python train.py --num_hidden_layers=9 --hidden_size=224 --n_experts=16 --experts_per_token=1 --d_expert=336 --d_shared_expert=0 --hidden_act="swiglu" --moe_layers=[1, 2, 3, 4, 5, 6, 7, 8] --router_score="sigmoid" --normalize_top_k=false --routed_scale=2.0 --balance_loss=0.000456 --balance_bias=true --router_noise=0.3 --scale_expert_input=true --init_std_router=0.0206 --lr_router=0.000932 --vocab_size=32000 --norm="layernorm" --norm_eps=1e-06 --tie_word_embeddings=true --optimizer="soap_variant" --learning_rate=0.00607 --batch_tokens=65536 --max_seq_len=512 --train_tokens=461900000 --max_steps=7049 --dataset="wikipedia_en"
Below are experts of layer 6 (counted from 0) of a mixture-of-experts language model. Rows are named router (the router's row for the expert), gate (a neuron's input weights, with its number), up (a neuron's input weights, with its number) and show model dimensions 0-223. Each number is 128 + 24 x the weight over its row's rms, rounded and kept within 0 to 255.
After each expert's rows: a language model's description of what the expert responds to. This comes from a sample of Wikipedia text that the model never trained on.

# expert 6
router [ 94 116  95 148 108 139 127 128 158 128 134  99 119 147 153 120 113 132 117 128 122 123 100  92 107 160 118 156 122 165 162  98 130  68 116  97 162 123 126 121 152 107 134 137 135 161 109 127 131 166 153  86 141 148 112 175 109 152 115 147  79 124 120  96 119 145  99 120 108 107 116 114 123 146 110 135 127 172 144 117 127 118  72 126 126 118 122 124 173 107 117 141 139 115 188 145 153 119  60 150 125 100 173 173 138 143 121 103 124 110 118  68 134 147 130 169 132 134 100 101  99  83 150 130 163 111 125  89 149 144 102 126 155 147 151 157  99 113 101 157 134 114 136 134 126 133 132 187 106 119 135 126 112 159 154 131 150 164 120 169 123 140 122 143 157 127  77 134 146 138 125 165 132 149 125 131 146 145  93 115 162 107 102 149 146 172  64 134 121 158  92  86 145 158 119  88 147 143  91 128 126 104 133  95 173 122 105 123 123 133 135 137 144 101 104 118 149 147 112 142 127  86 153 141]
gate4 [155 138 133  96 226 158  93 133 155 124 169 133 127 168 135 133  88 110 107 114 126  63 145 112 114 145 160  84 134 135 150  92 131 109 106 117 134 148  97  80 164 115 149  82 147 145 112 128 142 135 138 122 130 127 124 121 129 139  68 127 150 129 168 105 136 176 115 150 137 137 129 141 101 176 134 107 116 109 157 105 130 133 151 153 130 139 138 111 107  93  97 113 129 101 126 113  91 113 127 116 110  54 111 141 124 127 116 122 115 142 156 101  89  80 149 191 115 120 114 113 116 129 148  96 150 150  93 128 170 152 134 121 151 141 136 139 113 156 116 144 133 112 173 129 125 125 137 133 104 139 105 167 135 101 120 115 134 115 124 126 126 116 125 151 131 127  98 115 138 109  97 139 128 171 110  89 185 159 132 100 115 119 170 110 124 125 138 138 134 197 121 136 148 101 109 188 140 153 127 135 128 146 132 125 116 129 159 155 117 171 120 145 135  86 119 134 144 124 142 162 146 134 113 131]
up4 [116 147 164 137 157 126 113 139 135 132 154 119 126 130 134 138 126  94 140 147 158 153 135 138  92 141 132 112 178  74 106 133  93 130 118 152 133 166 127 109 153 104 167 121 124 139 105 127 116 136 162 126 154  84 111 117 128 118 126 143 131 150  82 128 114 116 144 143 128 151 131 170 150 151 115 122 101 171 126 106 151 140 146 155 134 113  62 174 147 141  88  88 154 115 110  98 107 128 139 113 119 149 150 146  99 103 159 124 117  78 135 117 103 182 116 123 235 133 152 134  87  79 120 104 119 153  81 168 143 159 145 117 147 139  76 125 135 114 169 150 151 123 100 139 100 115 152 112 113 109 123 145 141 113 117 162 108  86 101 141 141 139 111 127 111 154 129 121 123 119  81 109 133 103 180 119 133 106 139 112 118 128 100 106 127 121 132 168 143 151 121 137 134 124 139 119 148 136 126 101  96 121 163 150 137 162 148 181 139 146 129 119 105 154 105 115 150 115 132 171 148  89 148  97]
What it handles: Number tokens in tables, statistics and unit conversions, such as 20 kilometers (12 mi), 0.17 km², 826 m.

# expert 13
router [ 84 103 118 112 129 106 147 113 175 153 169 102 119 127 148 143 156 118 155  98 126 139 130 124 150 135 118 138 141 123 147 135 131 121  98 146  86 136 162  91 119 131 165 145  96 113 107 134  94 128 121 135 166 163 151 138 107 125 138 193  86 178 110 110 122 140 108 155 124 105 127 141 141 135 132 140 175 103 151 148 111 105 159 135 139 113 140 161 118 127 142 175  86 138 119  98 117 149 152 128 123 125 112 143 149 126  91 143 133 115 147 104 142 115 126 140 134  87 100 123 116  98 118 175  75  79 154 124 126 142 116 115  83 144 150 122 147 138 130 155 121 114 134 149 125 126 140 127 185  97  92 142  86 105  87 132  91 114 126 165 152 187 104 101  78 137 116 139 176 100 128 161 139 112 159  94 139 142 135  70 148 180 139 130 117 109 123 152 132 139 116 121 139 104 121 101 134 124  82 113 138 111 143 125 160 100 121 148 119 163 142 141 144 114  88 109 140 122 147 191  78 121 114 134]
gate1 [134 191 134  70 167 103 154 131 167 120 124 105 108 106 137 137 113 173 109  98 117  96 138 122 147 137 127 158 154 109 173 154 143 116 142 159 139 107 139 137 158  82 157 135 137 127 128 168 135 147 109 138 125 160 132 135 134 127 139 114 122 165 115 167 134  88 132 143 142 101 176  95 122 124 135  96 140  65 104 141 130 143 123 117 132 127 166 138 129 125 133 140 169 127 157 162 121 127 110 151 103 124 113 122 151 124 134 142 132 125 146 159 154 126  92 111 118 110 105 139 119 113 117 156  58 133 149 152 141 187 147  83 121 153  83 147  87 131 107 173 105 100 160 143 123 152 150 121 122 109  75 139  77 159 121 135 134 106 120 139 175 136 120 117 155 133 143 107 180 137 131 118 139 102 137 140 113 153 169 141 158  99 160 136 133  99  95 129  94  84 130 109 162 136 130 111 151 132  83 153 123 160 149 121 127 116 126 139  98  96 155 148 111  65 112 133 134  95 147 124 129 132 156 121]
up1 [124 132 125 134 123 125 152 131 111 117 133 170  92 110  89 103 120 133 128 181 130 169 133 119 119 147 157 152 111 154 159  98 103  84 119 131 183 148  98 130 106 154 104 126 113 159 109 176 137  92 165  97 123 115  79 135 128 126 116 106 110 122 116 107 162 130 133 105 130  98 102 143 131 117 123 172 137 164 129 147 180 131 120 104 146 136 105 136  95  42 116 123 115 101 130 117 117 124 121 142 170 137 152 111 178 140  78 119 121 119 117 108 127 242 144 165 105 173 173 131 131 124 104 104 154  94 141 144 115 160 141  98  99 121 104 133 144 118 128  92 119 105 117 137  75 135 149 154 101 107 111 131 106 160 135 117 121  99  92 135 122  99 114 166 131 122 139 117 128 146 140 142 150 137  68 129 140 142 150 101 107 144 141 126  94 160 105 142 119  97 168 153 137 108 141 145 116  99 150 129 115 120 128 108 114 134 140 127 131 166 117 119 106 110 111 146 125 134 107 138 129 113 119 150]
What it handles: Verbs was, is, has, been, became, served, plus words right after them, such as also, highly, a, in biographical prose.

# expert 15
router [131 111 155 115 105 153 140 140 162  88 116 118 147 160  86  90  65 135 104  74 141  99 131 133 131 142 141 127 169 125 111  95 132 127 172 112  90 173 159 114 164 116 119 164 140 157 140 142  78 142 126 101 134  97 132 151 173 136  88 129  88 103 109 145 152 122 101 104 115 101 134  88 118 137 119 139 111 157 118 145 151 141 151 185 110 147 180 167  85 129 146 110 127 134 136  87 118 129 105  99 120 120 180 161 133 147 148 100  93 128 135 116 125 112 124 125 108 151 140 163 160 150 133 132 106 150  87 118 131 161 123 107 102 130 109 140 115 139 165 107 108 125 115 125 151 145 131 128 121 109 168 139  67 120 129 139 124 122 107  91 121 149 172  96 145 112 132 104  72 129 118 134  97 102 123 127  96 138 168 155 143 130 131 127 110 130 132 133  99 137 137 133 134 125 160  61  87 159 136  95 105 149 136 132 149 128 153 148 157 118  69 126 131 163 108 153  99 140 149 143 136 118 152 128]
gate1 [161 198 106 129 159 126 159 110 114 130 131 126 150 134  90 136 157 123 153 145 120 143 133 144 148 117 113 146 144 114  96 113 156 133 155 144 128 100 125 147 125 102 144 156 153 133 148 114 133 100 112 132 135 118 135  82 141 118 127 142 132 163 146 106 143 134 142 124 111 121 166 121 145 174 143 138 142 153 129 109 135  78 123 172 150 113 130  87 131 140 143 118  79 120 150 172 112 157 107 131 159 119 118 140 132 152 160 126 150 108 176  86 111  93 120 118 141  84 156 134 126 127 152  71 158 130 126 173  80 127 169 109 123  99 142  82 109 148 155 118 108 111 103 195  96 137 115  82 172  86 142 102 144 162  90 132 138 104 134 106 162 125 126 125 127 132 118 124 155  82  79 115 155 129 137 121 133 112 114 140 160 110 149  98 169 152 166 102 129 113 152 158 135 159 122 155 135 152 181 134 116 121  78 136 150 127  68 121  94 100 126 120 120 102 163 128 138 125 106 139 148 139 129 136]
up1 [116 163  92 129  97 142 140 149 135  59 163 121 138 144 151 108  82 150 142 162 132 117 109 105 142 126 138 132 149 114 173 122 143  97 133 125 158 121  84  92 119 139 104 112 128 102 158 132 133 138 108 131 117 143 108 147 120 123  97 124 175 120  94 157 160 117  77 124 160 150 120 128  99 131 128 155 144 116 165 147 148 130 133 116 116 133  88 123 135 149 141 142 120 134 134  94 121 137 164 117  71 146 166 115 109 123 153 139 119 117 148 175 118 243 133 118 120 141 145  98 134 114  97 164 158 133 134 107 127 128 157 133 156 140 119 119 153  93  78 116 127 118 156 116 169 129 164 119  94 157 103 129 138 114 123 151 116 115 121 126 161 106 120  95 128 150 107 118 127 114 144 130 119 129 158 126 144 159 139  93 118 121  90 158 117 112 136 127 127 157 127 101 155  89 131  75 117 109  91 123 101 155 137 148 100 108 128 147 118 164 100 135 143 125 113 129 133 145 180 129 118  55 178 110]
What it handles: Empty space cells in election and results tables near Party or Candidate headers, and raw byte fragments of non-Latin characters such as Korean.

# expert 14
router [125 100 130 167 113 198 165 149  97  76 118 111 129 149 129  96 125 125 142 117 119 142  88 142 177 100 116 140  97 159 139  82  55 131 138 142 155 118 118 156 131  88 125 134 129 168 159 131 109 131 133 126 105 139  89 128 110 140 120  99 104 165  76 109 104 135 132 117 135 137 133 130  78  79 147 139  83 136 156 127 118 130 125 125 127 106 125 108 118 113 112  92 104 131 101 129 124 104 119 132 151 146  99 108 159  96 110 150 105 126 129 151 137 157 151 126 135  89 134 163 133 105 130 171 144 110 166  95 124 115 141 105 118 143  96 109 173 152 120 116 119  77  98 146 123 139 108 157 146 133 126 127 154 132 111 123 166 109 119 130 147 125 149 138 115 140 121 129 104 111 145 130 145 124 142 128 150 119 116 138 147 144 106  91 147 110 119 147 139 143 110 105 138 147 170 134 116  93 183 130 184  70 130 127 135 131 139 146 176 163 138 134 158 134  54 131 115  99  59 104 144 136 114 110]
gate2 [130  99 227 112  95 141 122 134  90  93 150  99 123 119  80 102 139 112 105 150 135 133 124 146 136 122 131 118 123 143 114 120 140  95  98 153 130 102 123 128  74 125 139 149 122 125 180 107 143  99 152 144  81 161 107 146 116 140 133 130 129 117 118 137 126 174  76 129 123 131  79 145 108  61 152 176 107 120 139 125 102 138 129 141 136 100 127 144 186  97  95 142  98 110 144  95  83  83  97 136 124 111 141 156 160 166 140  78  97 132 107 117 146 129 128 147 144 143 143 123  89 130 159  78 152 126 153 107 107 139 101 137 116 108 108  98 163 119 115 162 102 124 140 117 141 135 120 137  90 134 176 130 145 101 143 114 168  91  97 115 118 110 104 134 100 141 151  93 122 139 125 122 134 122 169 117 120 120 116 143 133 132 145 151 161 125  99 167  89 137 153 129 133 127 189 123 108 103 147 129 132  97 163 123 111 142 135 109 138 147  85 147 131 128 131  99 154 139 120 133 161 127 141 139]
up2 [135 120 144 143 146 127 136 151  68  89 129 135 143 124 152 133  59  87 131 159 141 129 116 151  94 101 136 158 104 147  90 128  98  94 159 124 138 121 135  94 110 142 160 139 108 156 170 101 132 156 122 133 116 110  87 135 111 144 155 146 102 127 108 165 101 140  74 151 142 133 132 132 131 106 115 161 142 114 172 139  93 120 116 153 133  84 150 144 161  96 132 121 145 120 118 114 113  89 143 121 136 118 178 142 115 178 113 148 141 123 161 154 181 138 241 113 111 145 141 138 128 101 141 130 133 129 134 118 138 127 122 119  96  94 148 152 152 113 116 121 106 104 116 113 118 121 120 128  93 144 161 146 116 134  92  91 133 125  93 130 148 124 116 162 140 119 138 166 137 126 114 146 138 156 146 104 124 159 174 128 158 116 106 132 103 160 139 166 134 149 133 116 134 105 170 141 141 110 125 154 172  87 151 101 120 119 112 134 157 166 164  98 118 122 134 137 142  90 142 145 130  86 168 133]
What it handles: Sports words and team or league names such as Cup, League, season, Division, FC, often in match tables and football biographies.

# expert 8
router [104 133  82 112 114 139 106 153 143 148 140 121 132 103 105 145 158 106 104  80 145 133 141 122 139 122 127  90 114 146  88  87 139 142  86 126 104 153 138 144 133 115 137 164 158 138 129 155 126 108 107 107  85 118 133 155 117 159 142 126  95 130 104 100 107 172 123 138 145 130 175 104 105 106 133 144 136 173 130  82 106  99 131 156 144 122 162 125 160 129 114 160 120 110 166 115 103 136  98 179 111 155  94 116 141 132 128 133 102 119 148 131 178 121 128 174 106 133  80 154 150 144 109 174 159  99 104 116 124 115 100 158 162 141  87 119 100  90 129  90 112 139 127 125 172  94 145 151  85 122 146 141 126 157 123 134  97 137 154  93 150 138 150 112 116 139 132 122 127 117  88 111 124 169 104 141 121 165 145  98 148 171 141 131 129 134 131 131 111 127 137 156 120 123 114 151 193 118 116  99 114 125 134 174 187 161 151 155 137 149  79 118 129 125 124  84 143 180 122 159 167 127 151 134]
gate3 [145  98  99 231 124 135 124 121 148 107 130 103 117 104 156 134 100 111 123 118 150 121 177 118 129 167 155 146  95 129 126 107  82 136 170 110 126 134 142 101  99 175 134 110 151 130 126 138 123 152 104 119 118 103 142 130 100 124 134 111  95 172 147  90 147 160 110 145 155 159 117 147 118 138 145 129 125 127 157 136 100 147 136 109 166  96 120 135 147 138 129 127 155  77 189 137 150 131 115 117 117 151 126 150 125 131 157 111 105 134 149 115 148 127 155 158 176 140 120 135 126  98 132 112 114 115 117  73 137 110 136 152 141 152 126 107 145 144 135 113 143 114 115 154  93 126  94 172 175 146  69 129 160 137 137 154 118 157 120 130  71 101 171 139 133  83 127 111 115 122 148 101 112 107 133 106 142 131 181 117 126 151 108 123 148 125 150 111 112 156 133 172 129  90  63 177 189 131 144 111 162 122 115 137 155 117 109 112 127 123 117 118 110 133 128 104 139  86 122 151 159 133 119 139]
up3 [151 136 111 136 123 123 118 135 143 125 123 144 122 142  86 117  92 147 114  87 151 143  92 116 120 130 147  96 131 149 123 100  94 149 125 134 163  86 128 109 122  92 136 145 114 129 117 113 124 106 124 128 132 184 150  78 134 117 103 136 135 135 196  72 147 132 146  89 149 125  92 154 131 118  95 133  97 113 114 105  77 150 127 100  83 146 115 123 113 131  78 125 121 139 128 137 139 141 127 138 151  93 127 158 143 134 166 136 133 143 103 121 144 115 120 219 105 124 125 118 118 141 130 154 123 133 102 167 145 149 155  90 141  95 157 154 101 119 143 110 145 126 143 138 108 125 159 133 141 124 118 131 122 123 133 102 108 151 156 151 126 157 111 128 147 143 105 127 116 135 125 156  82 118 126 158 117  89 102 168 133 133  75 112 107  65 117 112 147  91 163 120  91 113 160 124 149 136 115 144 111  96 173 145  98  93 115 138 135 153 149 116 172 156 168 125 176 119 110  67 118 174 152 103]
What it handles: Line breaks, list dashes, opening parentheses and quotes, hyphens inside compounds (father-in-law, Five-speed), and prefixes like un, re, mis.

# expert 1
router [139  97  98 130 133 118  96 165 132  94 134 110 149 115 129 141  82 127 128 101 154 136 150  99 141 144 149 122 139 141 148  79  61 117 158 148 121 143 100 160  90 111  99 124 144 145 136 166 104  90  63 114 131 183 111 139  94 153 176 138 122 141 121 178 114 131 119 111 144 127 143 140 161 120 142 117 138 129 183  99 112 132 111 136  92 118 141 131 152 105 121 151  86 115 142  67 110 174 104 152  95 154  94 139 145 130 136 184 162 149 134 123 146 131 115 138 157 139  84 146 169 132 163 153  93 134 115 128 112 141 145 110 115 118 106  91 158 137 134 122 131 130 125 155 180 150 144 146 110 109  97 116 136 140 127 168  91 190 108  86 172 102 139 159 118 121 119 121 148  89 129 120 134 142 126 138 160 120 138 135 107 162 145 114 104 153 105 108 154 135  93 114 134 112 127 134 106 108 118 150 160 143 117 135 165 174 130 113 146 132 128 116 138 111 140  95 137 158 104 138 125 145 101  87]
gate3 [109 163 126 209 128 158 134  93 166 161  91 127  98 121 120 117 122 125 138 104 115 130 127 150 105 141 113 179 148 120 121  88 122 113 155 181 150  93 146 113 113 144  64 121 113  92 140  80 132 116 156  70 104 153 109 138 157 134 108  96 142 112  75 105 145 119 119 129 115 131 164 146 159 133 110 183 141 135 140 153 174 125 119 168 120 139 111 121 156 128 159 119 148 140 151 125 143  89 126 142 105  92 130 158 130 165 144 121 125  99  97 109 105 167  91 118 151 173 141 120 120 167 101 122 107 115 101 137 122 132 130 114 151 138 164 129 124 117 167  90 139 120 143 107 100 152 155 147 173 118 123  92 145  97  88  97 114 164 114 131 160 114 105 132 133 106 121 131 130 122 132 104 102 124 157 104 111 140 140 161 139 139 135  79 136 115 155 112 172 130 156 122 129 147 138 101 124 114 161 110 111  84 128 126 165 126  96 144 143 139 173 107 130 144 146  90 106 162 110 136 105 135 146 124]
up3 [105 114 120 128  75 126 126  89 118 135 137 123 127  96 123 140 105 132 163 134 124  97 121 125 125 125 109 122 112 150 116 131  87 117 120 103 158 120 100 125 105 144 163 127 144 132 134 168 171 131 120 113 153 130  97 141 103 107 133 127 138 143 101 111 124  57 155 120 141 144 127 141 116 152 153 137 126 114 127 137 127 157 100  77  66 136 146 119 138 169 125 103 144 128 157  94 100 124 140 116 148 126 147 111 149 130 120 128 136 109 131 123 150 166 131 233 136 133 154 147 126  90 141 149  96 117 143 136 178  94 114 106  72 141 117 144 148  67 131 168  70 152 131 115 156 117 116 128 119  92 105  99 169 115  94 111 138 128 103 134 108 110 180  97 123 106 129 125 115 127 165 143 114 125 177 100 116 121 158 158 118 121 105 148 105 108  87 111 152  96 116 125 133 109 163 117 131 185 109 126  94 161 140 111 121 112 143 136 126 154 141  95 164 152 162  99 163 152 115  95 132 131 132 156]
What it handles: Pipe separators in sports and results tables, often before athlete names, plus sentence-final periods, commas, dashes, colons and equals signs.

# expert 2
router [150 175 128 124 116 102 140 132  68 155 147 163 145  72 145  93  76 129 146 156 159  87 138 151 180 105 137  96 139 106 150 130 117 107 135 141 127 134 102  94  90 123 112 127 163 131 125 174 142 130  72 152 154 131 125 174 165 150 117 164 129 125 143 118 116 105 124 157 165 116 168 129 121 125 114 102  99 120 135 117  92 139  92 135 139 118 127 144 129 120  76 180 143 104 153 105 111 121 110 105 128 148 149 102 124 132 144 134 138 124 157 124 111  86 115 118 145 116 131 118 164  36 169 118  95 117 134 127  99 150 131 136 152 158 125 135 136 116 148  79 119 162 114 156 155 127 135 148 115 154 130  99 113 104 136 168 132 133 117 155 112 123 124 175 117 159 145 106 120 127 121 121 125 124 106 142 125 150 120 113 114 127  87 135  49 140 107 114 133 121 144 137  95 162 149 102 104  95 120 110 121 152 138 191 109 122 155 140 139 126 147 112 116 111 104 137 137 115 157 123 134  83 128 150]
gate2 [144 164 232  97  93 108  93 157 125 113 126 148  93 116 135 119  88 141 142 114 128 143 155 143 127 105 122 116 144 193 104 124 119 127 132 127 157 110 158 102 120 118  98 144 126 143 116 175 106 108 157 126 173 144 107 170 139 168 137 128 162 169 123 141 115  95 138 101 148 129 127 100 130 111 169 124  92 155 166 135 120 143 100 135  62 124 103 137 128 152 114 129 165 148 121 107 138 131  87 150 106 176  93 135 144 176 123  86 149 130 141 139 146 157 157 154 119 116 114 167 157 175 143 127 125 128 117 116 155 137 124 126 148 145 114 149 140  93 140 113 122 124  93 161 146 167 119 122 135 121 103 114 104 113 124 143 118 125 156 161 143 133 126 140 101 181 142 107  65 137 147 121 140 105 163 117 157 130 129 154 162 129 136  99 131 153 144 162 168  96 128 127 147 116 162 152 133 111 158 117 108 150 121 163 128 129  85 130 139 122 108 147 106 137  79 154 139 131 125 137 148 142  97 145]
up2 [155 116 153  85 158 127  80 158 155  91 112 100 155 141 153 125 137 104 118 138 126 125  68 125 121 143  99 175  89 112 107 134 120 137 110 106 144 106 109  97 120 104 134 109 133 122 136 135 115 130 117 120 109 108 144 134 111 161 115  91 147 138 190 130 145 131 116  80 151 104 148 131 115 158 157 118 143 136 153 137 134 111 132 170 164 139 159 100 134 152 117 123 155 135 166 142 173 150 132 145 107 128 128 161 162 118  81 177 115 161 127 114 109 147 223 125 126  73 124 144 133 120 132 144 120 145 160 116 104 136 137 176 125 132 145 106 167  99  88 158 112 104 141 130 116 155 121 134 129 121 128 172  88 103 143 121 156 146  86 163 132 147 142 141 114 151 106 132 142  97 162 148 105 143 123 158 161 136 110  98 132 129 102 139 127  75 119 146 140  92  98 151 129 169 130 112 166 115 123 151  94 161 131 139 130 132 121 134 162  95 137  72 118 125 132 104 126  93 122 128 137  89 157 140]
What it handles: Pieces of Arabic, Malay, Chinese, Japanese and Turkish names (Khaled, Bashar, Azrif, Ono) and past-tense verbs like sent, decided, forced, attacked.

# expert 11
router [121 111 124 121 155  99 135 155 119 134 139 104 178 103 158 132 140 122 114 110 138 115 146 128  97 158 134 170 106 119 163 104 161 131 139 117  89 174 126  87 121 140 145 124 138 128 151 149 114 113 142 139  71  99  78 135  98 110  93 115 124 135  98 122  96 126  93 145 114  80 113 119 159 157 149 141 135 113 121 124 118 140 102  97 122  88 132 174 144 110 122 163 135 129 129 134 141 166 119 153 117 139 116 118 189  97  96 157 180 126 120 142 111 152 125 124 112 127  78 150 123 113 140 140 127  82 125  94 113 158  91 142 101 134 158  59  84  87 165 146 130 135  61 120 125 147 121 133 148 150 136 143 142 105 123 145 171 115 125 173 175 110 154 138 118 171 108 129 130 123 139 118 125 113 145 111 134  99 149 125 102 137 116  86 124 138 103 144 117 154 108  95 116 134 155 134 145 147 159 137 138  99  57 113 127 108 180 117  99 130 116 102 137 164 145 126 105 137 146 142 148  85 106 121]
gate4 [118 105 129 136 218 111 116 147 131 152 124 123 125 123 155 114 148 102 151 156 171 117 132 100 117 158 101 149 161 105 171 110 150 155 137  99 112 143 103 126  84 135 174 139 137 160 119 126 129  84 145 139  96 125 110 163 106 126 120 101 117 125 127 129 154 146 100 168 169 168 119 136 115 137 128 152 105  93 125  97 138 179 155  87 134 130 146  88 134  99 148 129 146 145 109 122 109 102 113 113 130 124 123 147 145 116  96 174  74  99 142 132 149 176 158 148 113 127 148 130 120 136 162 101 128  97 140 100 128 157 121 144  82 122 100 132  99 146 132 138 125 129 118 144 106 116 131 153 162 171 160 158 116 107 141 140 159 151 121 163 158 121 141 134 109 128 180 118 127 146 131 173  92 133 136 150 119 150 139  35 134 143 113 162 104  81 104 123 117  95 143 113 109 167 155  98  87 126 133 156 171 126 140 146 143 115 171 136 123 130 121 133 114 132  91 125 110 144 143 132 114 123 120 145]
up4 [121 151 154 143 133 114 136 155 130 117 140  95 124 136 122 116  95 132 120 140 146 116 104  84 111 134  73 101 179 111 105 142 147 149 116 102 122 152 169 115  86 152 174 109 140 174 135 126 109 123 148 163 164 131 116 131 121 146 113  94 128 141 106 104 129 172 132 151 151 113 148 154 134 159 111 130 175 154 124 134 167 124 174 136 122 114 120  93 106 131 144 159 179 129  83 139 134 116 143 114 159 134 102 130 128 129 130 107  98 161 124 165 133 150 159 175 241 109 135 136 143 168 156 122 157 128 126 105 134 168 140 112  92 110 139  93  71 128 104 143 113 127 131 122 138 132 114 147 116 136 138 146 137 162 137 126 157 156 119 143 135 149 116 143 100 129 140 143 144 129 141 152 106 106 131 118  98 140 142  83 149 158 153 164 106  88  91 129 155 104 142 105 124 147 129 142 113 129 159 142 116 148 120 127 136  96 137 111 113 114  89 148 172 168  88 148 117 135  99 152 133 138  90 183]
What it handles: Section heading markers ==, ===, closing parentheses after lifespan years in bio openings like footballer (1924–2009), and table divider rows.

# expert 3
router [122 122 110 137 124 124 133 144 102 110 121 110 148 125 126 109 124 139 193  82 109 112  88  97  99 118 129  92 161 111 186  69  83 163 151 128 102 200 104  94 138 134 167 160 127 141 118 134  97 114 124 125 138 131 143 109 120  94 106 130 154 131 127 107  86 140  86 162 183 119 117 107 120 137 100 126 152 118 106 125  70 151 104 149 115 153 120 110 113 117 144 107 140  99 140 104 167 112 132 153 158 113 110 123 115 123 145 129 150 131 150  74 134 126 152 152 117 110  63 105 155 131 131  54 128 118 145 116 123 112 129 121 122 128  95 139 121 134 121 131 134 144 122 132 126 194 109 120 126 148 148  87 106 155 107 154 150 153 134 151 184 110 129 165 138 129 107 149 122 135 138 118 141 166 155 120 117 127 134 132  95 131 117 102 136 120  87 139 119 165 162 131 139 141 141 121 152 135 132  92 145 138 121  97 142  95 163 139 137 154 137 124  95 111 122  63 156 175 113 135 106 137 144 152]
gate18 [102 154 142 102 155  89 146  99 171 158 124 143 143 118 123 109 134 148 214 126  99 113 115  86  80  76 124 126 117 117 120 119 137 107 114 119 138  97 113 122 176 123 131 107 138  99 133 148 150 113  87 132 141 124 125 100 132 123 162 127 160 113 119 114  95  82 101 169 106  72 139  98 147 133 139 164 121 145 121 162 163 117 161 136  98 134 127 120 132  72 133 175 125 103 182 136 100 136  89 120 130 134  95 157 134  84 126 123 125 125 123 115 199 102 113 161 155 128 131 106 119  97  95 128 133 137 120 133 109 164 160 123 156 155 144 120 147 116 145 115 127 128 135 117 149 190 124 184 123 133 148 131 138  99 148 174 161 133 116 172 179 103 162 110 140 139 129 101 149 141 102 136 108 159 132 113 152  99 141 110 145 132 119 116 145 137 166 129 117  94 129 151 135 144 147 140 147 135 120 140 121  96 149 119 123 143 138 134 108 124 175 149 136  88 154 153 116  89 104 126 105 112 127 122]
up18 [116 149 138 140 102 120 117 106 116 140  99  97 139 130 112 163 114 131 135 130 140 113 116 131 165  89 104 146 137 137 125 116 119 114 144 111 101 119 130 143 114 161 125 127 168 127 120 161 145  50 131 117 137 109 130 128 104 146 118 100 147 137 100 150  98 135 111 107 135 135 117 126 147 116 171 106 181 121 131 133  98 106 136 125  96 116 100 119 148 144 142 106 123 151 105 134 110  88 152 110 128 140 136 109  99 136 137  83 141  82 143 136  97 147 132 162 107  73 106 143 129 142 135 161 128 134 137 151 143 100 211 142 128 164 135 130 105 156 160 137 145  97 179 153 149 143  84 133 136  82  78 146 133 129 146 150 136 175 152 102 113 185 157 128 153 136 127 115 136  98 158 118 110 115 161  77 171 146 115 138 131 113 154 109 118 153 115 127  97 111 135 115  97  92 175 163 100 141 139 122 179 114 102 129 116 158 118 107 108 125 122 168  91 158  91 173 116 131 132  72 103 143 102 134]
What it handles: Month names and day numbers in dates like January 14, 2012 or 27 March 1943, and pipes before numeric table cells.

# expert 12
router [118 108  77 112 139 114 152 154  75 165 183 134  94 134 122  82 152  85 113 139 110 120 137 117 111 152 172 103 112 164 103 107  86  98 145 168 123 178 139 102 115 160 173 143  97  92  79 115 137 155 140 135 148 140  97 142 125 143 151 103 123 116 139 118 133  97 137 115 124 103 131 128  94 125 189 124  83 151 108 113 127 139 109 137  85 144 150 119  79 109 106 160 108 143 149 149 157 154 111  95 102 107 139 114 143 100 136 113 116 101 143 126 114 125 117 130 154 114  96 135 141 134 113 131 151 160 128 140 160 125 103  92  91 123 149  85 167 139 113 134 127  80 118 164 109 183 128 163 115 132 124 159 141 150 117 120 125 162 136 106  75  94 135 109 125 120 122 160 140 160 152 125 115 139 160 131 122 114 155 137 112 165 114 108  93 138 141 117 129 155  94 103 106 120 166 117 110 153 161 126 111 134 149 104 123 126 134 141  82  95 154 154 140 170 122 126 176 158 106 125 129 144 129 154]
gate3 [116  73  94 234 134 107 105 103 112 114 139 116 124 129 112  80 120 110  89 163 141 128 108 136 105 124 134 105 149 124 139 103 117 123 140 136 114 136 102 135  86 101 134 136 117 177 170 162 157 146 149 160 113 160 108 133  95 144 152 136 112 124 155 131 103 114 110 140 204 164 130 129 122 145 166 150 113 135 122 121 131 146 103 138 141 168 177 157 124 164 134 127 107 116 139 150 166 144 127  82 136  89 176 101 112  85 109 127 103 144 149 113 152 146 120 134 116 121 130 145 115  85 166 101 125 134 138 133 126 108 117 117 121  98 112  94 117 163 135 131 122 100 121 118  95 126 124 121 126  92 134 111 153 114 176 119 131 139 123 104 104 119 129 158 127 135 136 148 144 112  82 134 171 125 147 144 130 155 131 117 139 126 151  96 146 111 111 156 130 143 144 145 118  93 106 171 124 102 155 169 123 157  98 134 135 168 105 129 114 149 114 171 129 173 143 173 157 151  84 144 109 117 106  88]
up3 [135 138 140 112  94 136 138 119 122 132 163 155 119 102 121 134 148 106 145 142 115 131 127 125 136 124 137 150 117 113 137 133 118 145 103 167 139 117 118 172 146 109 146 143 162 138 136 181 128 155 135 165 141 186 108 120  84 123 123 167 109 120 166 104 149 126 127 135 183 169 141 133 113 142 141 181 115 131 127 130 126 122 144 153 119 121 155 142 110 146 141 136 119  92  99 150  95 143 155 130 140  86 130 123 130 101 117 133 111 101 145 143 147 100  72 237 131 138 153 161  95 104 118 156 123 136 129 102 145  88 111 181 135 135 128 113 131 145  74 145 126 100  89  95 109 116 106 132 145 118 152 157 165 126 133 103 130  96 141 100 115 126 100 142 153 107 110 129 149 115 133 138 131 114 112 116 109  96 116 142 154 122 151  75 134  69 117 177 138 155 130 131 109 119  57 111 125 112 136 135 127 120 141 125 140 150 103  94 107 124 101 157 132 147 124 181 172 166 128 150 145 142 175 104]
What it handles: Tokens inside pipe-delimited tables of election results, race times and medals, plus review-score phrases like Metacritic weighted average, out of 100.